config.yaml
n_layer: 10
d_model: 256
n_experts: 16
experts_per_token: 2
d_expert: 192
d_shared_expert: 192
activation: "gelu"
moe_layers: [2, 3, 4, 5, 6, 7, 8, 9]
router_score: "softmax"
normalize_top_k: true
routed_scale: 1.5
balance_loss: 0.00878
balance_bias: false
router_z_loss: 0.0001
router_noise: 0.1
shared_expert_gate: true
init_std_router: 0.0276
lr_router: 0.00133
n_head: 4
n_kv_head: 4
head_dim: 64
vocab_size: 15812
norm: "layernorm"
norm_place: "pre"
norm_eps: 1e-06
positions: "alibi"
qk_norm: false
attn_scale: 0.125
tie_embeddings: true
parallel_block: false
init: "normal"
init_std_qkv: 0.0179
init_std_o: 0.00401
init_std_up: 0.0179
init_std_down: 0.00401
optimizer: "soap_variant"
lr: 0.00389
lr_mult_o: 1.5
lr_mult_up: 0.873
beta1: 0.95
beta2: 0.99
lr_head: 0.00992
warmup_steps: 200
schedule: "wsd"
decay_fraction: 0.599
decay_shape: "linear"
final_lr_fraction: 0.0
batch_tokens: 65536
seq_len: 256
doc_mask: true
train_tokens: 365900000
steps: 5584
dataset: "wikipedia_en"
Below are experts of layer 5 (counted from 0) of a mixture-of-experts language model. Rows are named router (the router's row for the expert), up (a neuron's input weights, with its number) and show model dimensions 0-255. Each number is 128 + 24 x the weight over its row's rms, rounded and kept within 0 to 255. Numbers have three digits each.
After each expert's rows: "mostly gets" lists some tokens that are sent to it at least half of the time. This comes from a sample of Wikipedia text that the model never trained on.

# expert 11
router:145128158126114106169143131128083098165115128106114128069177139112138121120139125134115122152148162181133124147148132138119143102111112141136123172123166120159138159070120154105161131129108071086170137131097104120115125166103164133104107121126148116113178132184149125138127085120139130125116126093170124137180125154056129150134138116151121120112113079157148108143108124128136152140098085136128127095120136137105126121132126090089137088118131153131128130090099111167114116135163134152119150123096118155114139084112099141151099102129142158093136145099179119128151135180144125125109148111121154127149113102140133096101167113113135099165113098151124177083173195108096114105092122127130134166156174136130149112153130130079156136129125138126111112100132112132137129154122127
up17:084109157094142162165110138137158142140132101123130178177141114137131108103167158124118125120091122096119126115160080157141125125107106163139113120157145062112119108159135113113137136150109137135138139123135101151131136134147110141101122129108113117116107134124127104135106141097137116074104132154081141124171150145117178139189125105108109126137089137135104119182124111123117105117120155143129172096111149116110099129105088126138128115145073131073160144134157134148106141163149128112093182164112167162124114134122136124125115100144098146147144180078132118106177136126146106155173152135131105101174093123139149139097172117134113150149108122122094148121124179101088124159167131147132112071105141116129101123139147095107153103102106125143090138120157103140122127125083091
up18:115110126122133161111129120080106164116133110139118180146088141192088132145118111109088130171122101129150129110136091169124178097128141101143100108127187143086111131105137112136112124105135097117160128128136128144139126109068163127115125138113094112127099126187119075163109114116138129147145158101117158117139120129126112029107098150139126144129080146085161110160136122094103134208107124159097159169090131136157133119146113112111152103126151137131126133094122150123098132134125146114149121092115107113136123127079106170098120128119118164111108116142088175137152157102146098122149153155118121136152117152156105131122144144130144127142131128085136059128131124106121129121100109094112126157142152144122152111144126125113089158109116122165140116118126118156137162118141122
up19:093082122159148147132139161127179075137113126099121102132104153103143152118126156174142121067156146139120090100182132110075141116145123136146167157151140157131142166115145164117094125129097115062117125115092130139077096090108131114156105143129102116157139099146134123136128106136183161121110137132085083112144109118152181156097106111105109155149155125171160109116119107154113144179151133106137129107132126112096109116082175126113161098161139123157108119130142095105120120145115093125101142089130122130108139142146112150137108110155129146148115141149085113108143154118080156152133128126098076114153144126114132112117132130095157133095125081089146107105110140106150155113105155130163115128169135125106136116115125127067110156106108138119163120135147142119138140115152096
up20:146122148133123133149115128114148147139119092137112149138167139113119154091091111132186178145081112119152150142118091139120113119077151165120114144139159125128165118121049140132108144135135102122141129121137120120137155160138107179125135081146146106133140116128122070154092135110117088129124177123107139138093129116091123163127107125139140185103107120116097129078081183133125103110139127120133099113132156140145110095151122101124148167140153180141140148151139160152150142119160135136129115128094095134090114141107099156131119142136109150154159158094097161144151117187137113107090136078107122113149129146180163133162114153137146046122156077143129146144110167132144144097142104138095141123116139139116128156147106142115113125105114132173123158143110121097120126119148108
up21:123088141136082130137136093126117108114134087121113142092143141139099140134136106080125136134123171115080134141145094118144097126097147142165122107096156161130120142135136122135112064138148095119090136142113151130117112123157107151115128117117163163138130168152115108163134120150095072138140119132108147090167188118147144109097131136133144123124108114132144096109145157152109104126086136124123128096070128130115156101097123095129124113132118128083096132134193149141129104150125128163090141156111139100115169092173131170099163166134123106111119129187128119102156123150118119101140119131169114124146133130170199155074138103101121149116136170110094151134131145088137121134135180111137138115121143133112096082146115099123140175114106108137162115094115098136170161123107108
up22:100148126122113137163124090136122143141125148112104108164102152160107125086127110139087100095156164181114139163163129163089126108117144106103107119148134171133074157120110124097147126109157115138162107102134114177120162123116127101130113195122110146109136151119156090115140109127091114120096105126134116144136124116147148176104105150158130125122119118155129100126140109124125138137144121148126144106112142112091138119127119175141136106073138138127116123125096097143152116149113128169111136099114116113191185077143110108101124141094129111149108122090087168122191145130124105149091133156128116146130072120144148075119084176130129163178101158103139162130132154157120099118089142095130121170132162113161100135149161136093111149127139142114147118100130128150140152153164134
up23:120099107159126138092146126139127126132128107123148131154121135142140127125143134156120138109150168172075124145186113142147185144120154127121117141107126118123153129118104136111152134164126104083170125087154128117126115113113137121052117100119082133091131129096140136154145112084085151151122113133130151115118113167110124124136140049163113163142129133164132141166101146073138128177145143148140162107138126135115098111159144123111154125146126094147124111144148105161153117105117132141145111110114136137106164175102102142101132135131085124128152126125129115103103150138131120125155145093134169091152125077109160132091128078154095107100159189113132123151137113140135174135093146181115113114119167087100109109128152137133139110134154126167118160150148105092113089111090079
mostly gets: " two", " part", " more", " one", " only", " other"

# expert 1
router:172175125174135115139124131135139128095177096111094162112087084123124144170145092153130138124106112072148119089168125144144096113118120082103143111134100133067112113175128140108094120158088124123114139130111159148108145139150125125155144136121096142129105130131116132151136108116095144139077125115110106134127109126112100149142136134123105086142112123144088133176111160125124129140135133116096136133178132126149132136148156078122143156112068133118168145144104151094178088104133159145115140142111143135096165124166091167082169132132103162119149123147142154142100071123143105154125104120142130143113116112126126161146133109122122145096121144146147151169110113136116128084123105104125167083086146114089157133087110133172125143102119140160107139106153153177155105150115104
up3:093168103132115080112102159109156125170124150145080158082069151143106114143103123109120137140144157123123158089102128101138132105086150107141106111129115111098114108119108108166135121152089124146179137138150098162111129100141138116135112174143128127122156160154143152133113110066145145129145106111130133085113115113106107109187115121127170126139181135154151125134133139106136134100175126099117150122106155093127170125105123125152131126076117163171131084151168176117165113132099124134133071151116148121126142101108127137130141097137141132132131123135147136139159143159154149169120132085107125092094155164173155089134082125127146144145148143136175097142140113113162126121105115121130119105110111090097138106140128124077118135112144138124137141138168148169103147089077116
up4:111121162127130121149138128121134081166125172143102107141098103126123156133106121117140146082135129139130139124157114128127113109124130131129131090114122095087144151180140159153105138153105160145106114137163111126118145109142113151124140110121156105140096120164153137115106104108098129097131143149128144180122122089074128116096110122123152115096139118157137149153144118120072149154120181110155097144143112144114116144129139112078118142143140134043100159187115139168113122113112107127162193157154098120136115159089108145135104165131155137082132157131159131136127122133150131110118139136123121143125129146131122104107119149157137068137124181153172115094102114183132147117120083149124141139133130130088149123101107051084141130130150148138168125161120093087118155096088129
up5:109124144128148129087163136152134114112115135125105134143140161184072070122125187137118132105126129132121122135131150113137126127116129132075102106162136144138134168147156118136133113184122197108159097130074101158119141126114131129158141087088118168096129108169097089160080153136129095167144135129093136133132138149101131141162139113139148114121146134113101129133081139125155123128119146156097092136145135140135152174118130116133115148136106140129107132125125130110126095121098130132135100084112113123151124118067156148096101124132078125169119170142145127130171127117132109122152130127108154161144090120151149107124176134140144137082090150146118111135097150167121137111128121151104148072111187124069128067156105142124108124076127161119118113157084119135128111103123118
up6:122098165133130147124163114123140104137118138139107126097159137122095159162161135138070111109125101080099084129117119183147116123173110106127129098174101147121102102146079130089100120091163128150103140137172121110165107094098150136129159154117166147188128124129098144168121135153108117119157107085139154135117113143147160159124122108140134095107113134093091111110125168084135137120105138131131153133120160117145131146122120150109156176133157138123122144096097150121124100154089123097122097168091073099119130130154092147133107146111128125130146129160136116122108130129141140115097128166092182141151130127118164111137144166109083139108123090109129125109189110131136120090103103114117108125112138112143125158151129120098056135119148139144116098079122141148084111136081125
up7:140178161119104098138109156136094118091150163121185131156138126137176112123136146093150107168102162101130107089134131109148078126136117126163085139107111118140142100171133120142115108160115063109130105161108095126111162114132114175121122141103156107105133110135094151105197111150102118126130105111113147137143140172155116086129128166125117123126131140103111098128093138171130061130153133123124159133146120142129082112150099129133161117107154084099152165136129117146103131138167121131108148129134128121107152122150183110125124173143090114174148106125118192142123154145108112153157107120159148139140073138110118095121155120118116152135185129160149133128127171147172126140114123138170111154137143086083095108133095121109152129113103132136129106148123100145143124112132125
up8:130118107149142099099084109130123133117158118103138144134112101140088143171158102111118116111099119131091129152141158073129154147111143117110133134077105148094097116141102121101103145137038126125141097146134150102115097124115148099117147150121113129125124129086121135116133156093125177131173141079119139119111141116070109097115145090153124144111110149140120134170162143127090112112143123149138077151173115123163147073119148111141171169103104129120135117111154152135121118102148150150135141077136159132115149115150130192127119124144107165130171109136161127112107144151115130153110111100143159115122110096167135172122168184114109148097132122119170127129129135147110131108102117164119093122089085142170082153123138138144074139142146114126144128163133157135103136121109165
up9:124138157118144168126114109111137130147129141105133142106173152152096144093103136127085100066121161108143117097122141146140103142171110109162146100077113112125147126188118118113131140135088108149137096130152169133097156139113134142122116115080118111132124148165147149093136140099109152158098083112123129160138139093082106143157108147141110122135121182157143143156096106134111113145168123169105137116139156124115142158106173106101153123115104116122121103142102127142115125101123085103076135154152116127101139174178163168117143117115110132128116156098115103103118138097151144106133093116169092142123100077101154105117139167088114110118108147129161096143086135115148116162134149143119146160083124132108144124091060118121141143105132141112141100133135065157131116117139161
mostly gets: "j", "l", "r", " l", ");", " La"

# expert 4
router:075140126097141138098118120127126145120063132104119132123135104166097137123150156124149124158115157117101102134156112127103135135119133106171131096124125125093130176113112126123165143133137132076121148080137100149125125088134122147153144109178137107091161152168106139181135093136133152080135135117137130111124156111096134123170151111094133111117170141140109117115171103092131132109162105155146092107113131174120107130137143136118128117074109146113138142089097127126140115141135138167155155138132115122144132145134101117127141118128139193092121140102147089155100089194122115122101099162126127128120151138159079121087109116135102131151115137148096167130181141142111132081116125159101115152139106153145185132148159132165148108109097148108123116069092096093151122135157167
up17:107181119132135107145134159125119145124121139135124126132115151096073141142181144123162160108132140108128147093149145145121106121101117151094137118132138116122122130150140106134117063110131134127149119113127170139124129131104177142160107137129121109118139132117121132136098147128123159138080150096116120119154152148091179123180135121157152084132200149125122154132113133105089144117104164099166171121106161163140121114119103145122103107143151137128165067157138129124134152164075120128147092148159128133122091112127132107133109119117124168174061128125106107072126092148111100110142119088105098105111104110131152133105155134135106113132127136144114082114093095170094136153096135141123129144141119138120143101137145109118070157158141081140129104094101097143049115137116109
up18:103143127118113143159127108128145117142106100097150128101114115117090089043159045131123118157169146148137120155143119123112123106145150129118129100103088110102132141127127161152177123125106131166168092128157141108128147122188088150103159096162134134119113137145135124130150126114119137173104115081155101144093163126110165159139101135127147146125130127104099169137149144113126111089161067125156128137113157117136119131073117150156150101148137144092178116154161101134106120123139134142089132160133101153144139113147096180088130097112084123112133130143104142116125172103128135127138138129111143104109115153127135152098089118137125128145111124128128074146150102111100155121122124113093124158131154081129108166114156171110139115132091136143080101127102167140134146148126087
up19:180125132143159154129103133083116104175087120127130127113097106097146163083099132105082141146101177117142117125179136188139117121078128141119105139097103096126137114151142109124174140115110118124149125160128147089144156110160089171137150133139083101125166143140174122096141112081106154107065136122143104130107133142141077090173155119121118123054148176114104124124144101103129120101111121121159148106114145142148094102098138146139125133142095137121117155120127129102103120110142142148160131137101145114110111178159153140123135130129147092150162098102119156134125136135114128090121154112129104137153133082174133102122156143140137165152131127113122124155148113111154146104114125154119109134126133144125133124131120094076148142125134124171134093159141113132147199167094119
up20:129171126095118125151123115134116161127091116138169081163135121134158134110109106098112181075130142137110149146120099141113085100120104102132130149128133138138072178129130110123137122150142133151080094111164153119124122184167137156146093130118166125118165120120078176125140120138121140152144104156124147140179124101155145192105104157145103130152152133127123122134133106119127118116118146108120153109114096072154112137144109170133122133122135141124119107176168087101152160153116151129149114122116149162110139122123127117158101125160109147112137094133110114114138165108150102122120153112137142109116168068103119182119113148158109097105161115070096118105141123153070080114134115128160112144143131136135185109162077110136095146128143117135110116136123139135128138170121171
up21:093140121121171116100142129081129135118115122132127102156167148171117136119085116134122139122154091130112133081122170120148134136124140125134096157122162148119091122158127132103100107119148091138087106088162102138135116105159087141143140114140128137080120144146102131123173146137128134094119097150108106104136151143117103137127115107146142111109094132111146146126134135155152137107143117125113124121166096101129077139138100158088104125154130134124124148135116131103099184148134135132074126171110138106107127110163091144096149177149147088142119147111135112147120131087168122132134072163124150104153083091135136114092139161104143122122120126106105090149161137148161067171149109185158072137100161158100115138123131147142181118143088113085150152104139140149146144071113160
up22:149123138055132131136139135169133154160102109124123188103161123155173146134120161140099138135157106131121131104135112173164147116105142124117111097111144136156104096135174143130100154121160120120115125135133092116129120171144133145135091081129135112104163107163116143108156136131143070092099091105159080158103160144101113114141119148080073108130139145150125131144120135125138147164152138146164136118134127148095134125131148141163143103119133158150113155153127081142119133084099128136121134200121128117130172150147183107090151126137107117131165126096114071127140120126108125128129116139127110138104119133129119084142094132153153155118163134110102146171136139149092094137121093126138111089122115103116143151114133161156151101142083171095175060113122103130145141146133119
up23:093138132142151076078148176090121153123090096095130125131121145134127099111108129149149124099144105123139150074110132107146128110126132151138121118120130110126107169171087125164149169149107140142133151143154119144120134170110122112126139135102089168135113092088134139109117111112142125150140112141124157120151108124100124121098099151142112119131182095129106095166122122131117133148176153098138098126129137113096117154119072122087149203116132109143110129099080173119130101106096135180144134116151092111128096102112134133149134106137120174101135145134150102145142114142121114151141120109093131063079156125122094086131126135177157154133092139152099117154122144174109105128128087125142167134134139132153129129146125173157160119132141147092121136093123123179161113128184101
mostly gets: " used", " film", " known", " such", " member", " named"

# expert 8
router:156210126109120114113113121144119138101148147104102106116103136131134156081143121130132144096099137129089121133128139128136123130138164066134120117108148151151122165143143173184163176162137147095117096134134177096142093132173126147089093131095118136134148120137098123119123100155117126137073135125139132149140160099108147127147121115089127127123127136139128111107128187118112180083124153148120124109156094196104184115137095128148165133107112089109119112156146139154114136095146128180115124094159097107127130131181056126125154131138164099119100110169137138111115128114119129109119092127087128106131175131143134126124094149126145160172147100133119092147110114121121104126101129091127114119118153129138138126104132098120132125121103150115176110097145159165139115151138092
up4:154146138131136135133106118117174133132127138145107142126074127129090099161125158134113116131130147107189137061101138129141097137112129098178098131115112127129085135139151158142164139174160103124152087127156137117115155117116121150162190169120131135156180107165156150126110117155131143149108118113130132167131110148125085123167062099104120101134160131172164099099114109145167126163127131122120134136136146157077095115145111170150171158195096124147108102092113138113126098167150134142123148120145112119096109149162173127135146164096161123126092123160149133106112131122142109174141126138127136144130146145120149108140155120111162154161147117136139114133110091115130142124111132147096138154142157148146132130112082132128116086182096132121159103156098174149126125107117134
up5:120161152118098143188104099122113150113113122129133092134146166142154126126099146103112139119109136167121178148118142138121085170142137135155114155121150167146060141115132158107120132125130138102148138086170112158121097166093171115191126142094128143148152155134142118133111105124113130109124133116147113130161131080163163109132159094144139114153120082172168112125140118152083142135110129079119129126170119140149112104120193122122137142127092114122104115142102154112142114129120122146106077137159104138144133173126155107100126151117169103119102155123114167102150144153116105148113132121148135136100132079132194094102096117111161155176149125151112142143107144143126109142122100088103134094130107167122131139125136106130133139081082123143127143109135118127192157133098150
up6:178165110119128148173148110127071141128136146135163124141097096133160150133098155152115128122132128117173127119103125078137101101129117109142107146171144137102099123074126189134164120163146110130107108142110087119119107121173138133118133099164163165173149178151055123100187129125105105162099160126099112141141138164149123154171142116099145153107143151198124087098106136133173133108122145151171141093119146146165138123142162111153140126104103117135144134106113146124086127159134168142141119124158112117149099147140134144127144162140139085119115071123160120123140128143135151147129172110132138133108114094130101056143123123153115138134129119123123159126138093124138149118107130133141145131120171130151136109117128112159128145097137108098133131090168166157139129112109128
up7:098088107103126083114131103162118110122087131103124150119128146104133134127133138135138116122119166118125159087112136141101138102149113130125090111160111134162107138142148133102082079144126094099156131095093115124127177087105140128098134139120128154138148140120170119111164123102114118111154128148130137117146085126102145176076130088156157143096140133063162176105091133167123125180129155118144120110137146105146099143098135148147118117121121097139092121101133114124126134098159091137124166089095124148128078143150117122135156118114126130133071088160126122128176113161126104151130102109128100114114109141117104118120151112073167088100171128135119094123108057142083104113148126131156102148177158151097152126154147136158109183116137127140136142107137135130141139158165136
up8:119138119168123101152128168118121116090141149185119142069125137121084114142087149125096150187146122148123123103114159127103083131143106101101114171161134117108139108105125129131109156127185138103109108137165141117153091101120121112106164130155147122104125114150113153134132096070097088167097120101122140153114112112124120103168080106131169125115098106122114117128160116146148103139137149143116129124076102108155146134191151127136117166141062098106141108128167160108157119123163140104129154158112168131151130104097099095088154146131154112151138113123142112109110113155118176136152115094139130143156153125101132117148127130176127154151143139085126089133157136100099121120110114139095142154155137126127138127105108106135076091138123111152093140133144189139131119161133145
up9:118108089125134119118118142165121133080137103105143123120097118157147116118143133139152133167106120100121137133142140128088136113134102197141121165156142113098174125134115143137094101110083138120112152134090131136101105112137197123134083112133163126155121142169121124118093154117127189115112119166123128134151123143159108103142112100098092102126064142116155162121098147147139152121129128131138103131158116144153115094110175146117122134106160126153109104107157129129162122124150151138145147161123123147138124143101143141176143153121128081131126173136089176120116115156069164132119159117129124101111120107128115127157118090083172091109138126155116113172080157147176073133145110120115148108130126121098099156114129110104164102051118166111133156140128114107154137145152142
up10:119109134121140139123075106158123094113107109141142150111120108124114089147113148114118104104081146130072116151131134157111130104167172128131168171105084132155136115137107126111099107122115132122088190136178102095098134104124124140070110114115090112132113095144140110135129126143161105156122159149147140115135135183111131139083085141140088109109156106126126147102118161139154107107088168117137120145151126119118155158125115161118169162101161094090073176137139186102124164151104102129148147117139105150153114137152150146095162126138097121117150112079119111104115132122103137159133145151134135120096154105128153162150104153131148109131129126130111128156099075135138152095064142151171124131140145097110101119112119105082128116106134143114142128142124097102128118148105075
mostly gets: " by:", " USA", " J.", " ITA", " Royal", " C."

# expert 7
router:087150149089143105118149130201088139106153076135124123157146151139088176121103203126116119116111124122131151098139131122126114116119117132119106093126125137140109120158109119113065174167116142128114105119145122104116128099106105132163041148156179106148137122134120103154132118123115128130163158109108086165180106138143129115122109137120151144121111088098152162146126136119106127119116153135085129108139160107179135118148116130117152108123127147104081124140152114137119117134126115135115117163151114110135119151117188152161142159147115095140129141130146139130118102137134114111129142114150091107127147113140083131124103078144080099106141119085151139088150172123174156141131119093167152139144145099132090089143164125132153138100142152138149105145127124131187131147103161
up3:167115109141109162099158120166109093148123151094126106156149142132110115139150152161056126153125108078109097162102084130129159150108139146108153115167126109134152164145146134103114154172107156171124125134156126102109129147153105130161146123154105153103126155128087118163130120113143094155109148123145116173141171111121107092116131154137156098119129126115115158105135147122117098126127142124097115119117134073158128121064116152143141184124114158114142134101124145126153098131107153108131133165124117147093102144103115133150123171162097114165144141128155160130136176119139100135134108120150072103085102146142153128115177117135132116089141118116131091099139106099165077100103134123123120176132168120159170111119134152122147100134099180105149140113115145185142148140152144
up4:139116174130130160095096143089133122127135107137131115114118127129127182155101182095109108127128101140114119129109118125116142146133122143098153112125101173109135129124079127102111167112126108094141092152134157153111082166175149195158154136104146136129100088124141155090127108129124147116142160145142127099136157156191133137134117114120124124159137142108167131157143144163123142148112161141158099115154120122192132124093161149099164123139112125124130108094147120104151069112133104108101153081097087120116133154126158079129126118161159111159126153104139142102099160111178141090118103091091091135116115126147100107154155125122132143161129152116146134105141142125117118132088121119152116160163144147124113133126116142112067110134096130177154137127099132179145143073138156
up5:094116127135099125101113098098135143174126117134162143134128159131175139096109156143131105127108134094107116100103122137121090137146146156151105124141161138163141171100122106142140113132119146159111116113115131122114111147098110136119139115185095125126130157135092089107151112162100110169149127121120150092092088108131166098078174099090172149151143152129164114154154137104093081164134124158127115123164115148085105108121131127142135096197074092132131099161109165146092132140086184128096159100153122142141140114154171166119140150122121112115157130162114122139136133137110137159105160111159165115109151111116103070124124174100117107149130106098105114133127121126139107129137119097146119107084106146164156113133136152109132153097149166133132111089146129167129135148088113
up6:111141144104142137157157122119132109125135101095109173128100167127119101075136090133142161141142165146128172136117099106169147185096156140128128114118102170095127145126155148106120121114094112153155075116168079125102149157112096186117191118109192127162048168153103132122128153076169122125077101120162095131114130165083149150122123133135110122097131091099153140145149140116147136093131110146130135108132102113104125104094121150128109162132104131105134142144126158121127132130112119105095118173163132102116107116139156122109160134134112142132161186105119093140162130136160142104125147141103112115133115125130120108096093137157144121145108119112120108119151122170100141118146149087127137108142123149144190134135136120163125139165141122169127104116129098128120127118132092
up7:136149124147139077147146122149117075133125124125098108150139134176150129119115114093129109142155155094113144080141108146107146131104107160138158131134143094129167133138124105155065102105129131157115100069083141135131096106102103130129108080147147143098168111151108142141142135102156157128121123152146088182127117139133175096167135138132160124162137114098148118128086130152090130124139138122139136146136158154127130044162125129151098161126125117123124102155136147134157111107140142141130143120139075076120155138130153121145164097104149146118174109153128154114131163125133155150136141150123118084137119130135066132094134105108065138097122119080167093086151171150135123116141124149146093140098114139142160080122085094150135135130144164117134129146132126146138163138138112
up8:133100172148125093108109135141112138128132155127147135133118110115141155102086115115143132173133137125143114091102134115162190127109113135106080122078137131139114129098121078134120171153172107121109144163134127112132090132107148117114122111097121060167147083132134117126121126133176145134087113125131160137151163099153153124110140146142156116139173147134111178167167118127146124133122106145107140093094144123134168118121090117166122107116117127127139146162113175146110133158146145163139118113161155120137132146118146135158160119087164164143175139154152098168089130144161062122133081090112124108159140134144129106198166126177150129137098125125161087114115096127132159105117118103101124077152147151100105106148122163116150133141096131127149118117145123134153103133157120
up9:161097166154158172128162144127155133153134088139168106159132119130097129126114160140172175117160190121148156119117078151098172139138118097117096088143109097134113099111180180143122102139092131128132147109143117120133121114142125107167162088144131127152073118108109124144150181143100151105115125083139095158170128147138140144134114111096152142128112078120175124107103141121133118158145109170128110100131114145156168137108095143090120124119135145143132103141109161136086136143149122155100112174121113144126120113156102114133169117137123130112113123087142053112096096142111128108124174158096117158090074107104085116123114134135113134112102151123129146139136130117145097120106150138135156168180129107100119162128113155120109140133154150107123125151123132142119101169127122
mostly gets: "\n", " (", " ==", "s.", " \"", "ed."

# expert 10
router:154127151138080104109154137176158127110110098102116113130133200128100117114116121113133166124092106143159137139133132116112119122137137099135178135113110148098144143109117114116143139141107141110114118103071169129151150176164106092139103145158108125110107140123145145123129147170105147090152160093139111147127162144121136141145042147082121127124116118140108122152104143100134145077108146128143113114157086115160109144136152104085143141127090115159077138172141121106110168138136192130159124092098070107125141130134113155107118133164124116108117140125132117158077128092149148100145140135101136101137127157158105113138137147122140124120155113160127097108131110162095168125133186123126079132142129101147110074150123136149154160130138153086115131147158151104165128124122099
up2:137174151124158118109128136150134174105204130119147128126135137123108111116110164121123143153122100083143162075175130156111097145109148130140127129082126130153148074153122133142141111115180120098163164123167136148157139087155173117106154145120119131080146106157166154186170154159137115165146148156077117104142120142110132129149062133103163139149152101102134118140121121118144122119119101172089133139107105113102130100108175144106140095146119124169145089149152106083133088092131137136157111092128152153152143133145149093115138135100116138129121169152154122096143098108131111132100146134124140113125125112117072101112125152087100108139160175131110087123158133100119115113139133131129117132136101146144108107137172109135105166124143135098120111129129143079104149131125136
up3:122102126156108128089158130152142118080131094114130070129130118126115130128148137114111175165155152090169139159125127191143113120147091146142135130134116138147157130137123129138139142121166120097077163072146114146103127138174121133106107144179146129147104139101137083117104160149153152104151129116141130096116147174139120160099148141181137127172118125126148118100141136115167127116146120093125119128103123174145115135115168153095172131127139165124094119129145129101146169114100101157110171090143119081151128128085133100097148164161148117119129098136149123141114105139057145107116126109121116139178150122114109123147145129112169183121154093137108101143136122148125136153169122133184170146128116116125118083124078129151124119114116122121114148079107127121149104160107165
up4:154142133111104110114155125154161127133138085104163102111094143149109150121160135142138139125127136134130126134153150163124128174097158116147095106106131132096134122067115123121142174162116101132152114108148156107162060131151100103101156198161112131108096160088158127138153120136111071106105125137086114142131127120146104146111133121140154177145117177159131171136103119168112119113121187168107108144173135138112135148114135107155112169143109129138137144113131100123130117136132144109158129114129132125161114121093146114129148108154095183133117083102138153142078117138145122087123094096100120119106108141137126082189136116097097155101123107152126144151136134077097144148143142107175140151144173105117090112134108107130140105141112118152146119079082121140149131114155125
up5:071136114091135102133137141129150138108146132140121133097145141115113115145125103130089104122096165102114148098188071103158129145113155130159140124176061110121119098137118117119124144124087158111114096116170119135139139133103134099110138152096129124130117126125112149134089153142100164100125108138150132137137123098171126119101117145129100116081127106119114113138119089169156132104160163124148114184112140093143114122105127128120162157085141088121095159090103144100090098137101076122138124139136130082125144140128131129124133147169175121090123122138138139163152105172127142141124104119129143101132125144139102126105178095178153100112143129087154099107144098120113116106097137100101106143149087165129088136150136114160132152127165161161115193161121115092164139136110167
up6:138130098159133105139138101137112124130125148143166109130106141124121139130089131140092129117149091156160143146134127146138108072133097163145128154137111125126145114152135106100154162093129076109117142105135096142074148178089121151083155132088128120158129120128119112122168108104111158071127128130130107110088161134110110124169150091156162146153148145113160132125139136142164154143146190113115128112116114110166128112138120163100131117156097124117158165112132104160162118190108099145170154101144131109138123107116108125143152111123150121141069116109128145104140132113094091101116140138133123074121201165150097113105158148061140148147137121121118119147123161151116139126137145133096109121165149121129100089157082166110105146071141113124151118141118148102163136157114108
up7:164103106160131134145128138119091164172118165173117123142109124160136168105168078099104064134110110146146163122116157132106136147147096099159133163141107153145126089162104129112110133174120150127116135125146100152162154141164120147143111134136148065123144122124144126113124142133091116140136126127140152147120153106151126094139105110151118122104112127110108179154120112096129134106090119137148132113151136124129129115140088121160152160115125093135081089080187121122098168110113139117157139095140132080104132150115122111126150133151116147156167082099146116134127120099118178134113128113102138094057138120104122120171161159142150104122174124087092138138103142138124116105085142116144117139124129159159091103118091151179122159120135146154136075153149099145144120150122095
up8:109140161094163136133129074144160100104158077115166138136148135139121134125089105142112118147127121139123142130149179156115150128158121127172087125098159140113146133083128087126138121142163151122145133108119094145097156113127176133107117130141130128104130138095165123139132134123102125089134115110094146128134168127150075089177142137146121119137155147161063107085144075098155204121171113088110106132114130106130122103162147116112160167103144184152122157121173116073121103126133143132140147119125110158149118094128159143128106102145135125148093128180144099131114117123125109154153138141148145161110111127165123107121146142116151156156113130094111119140087124128100117079149127168186126154127147139132123079134110121151099123141138105137132096143076126114148155114115145
mostly gets: " York", " Sch", " Canada", "ford", " States", "zz"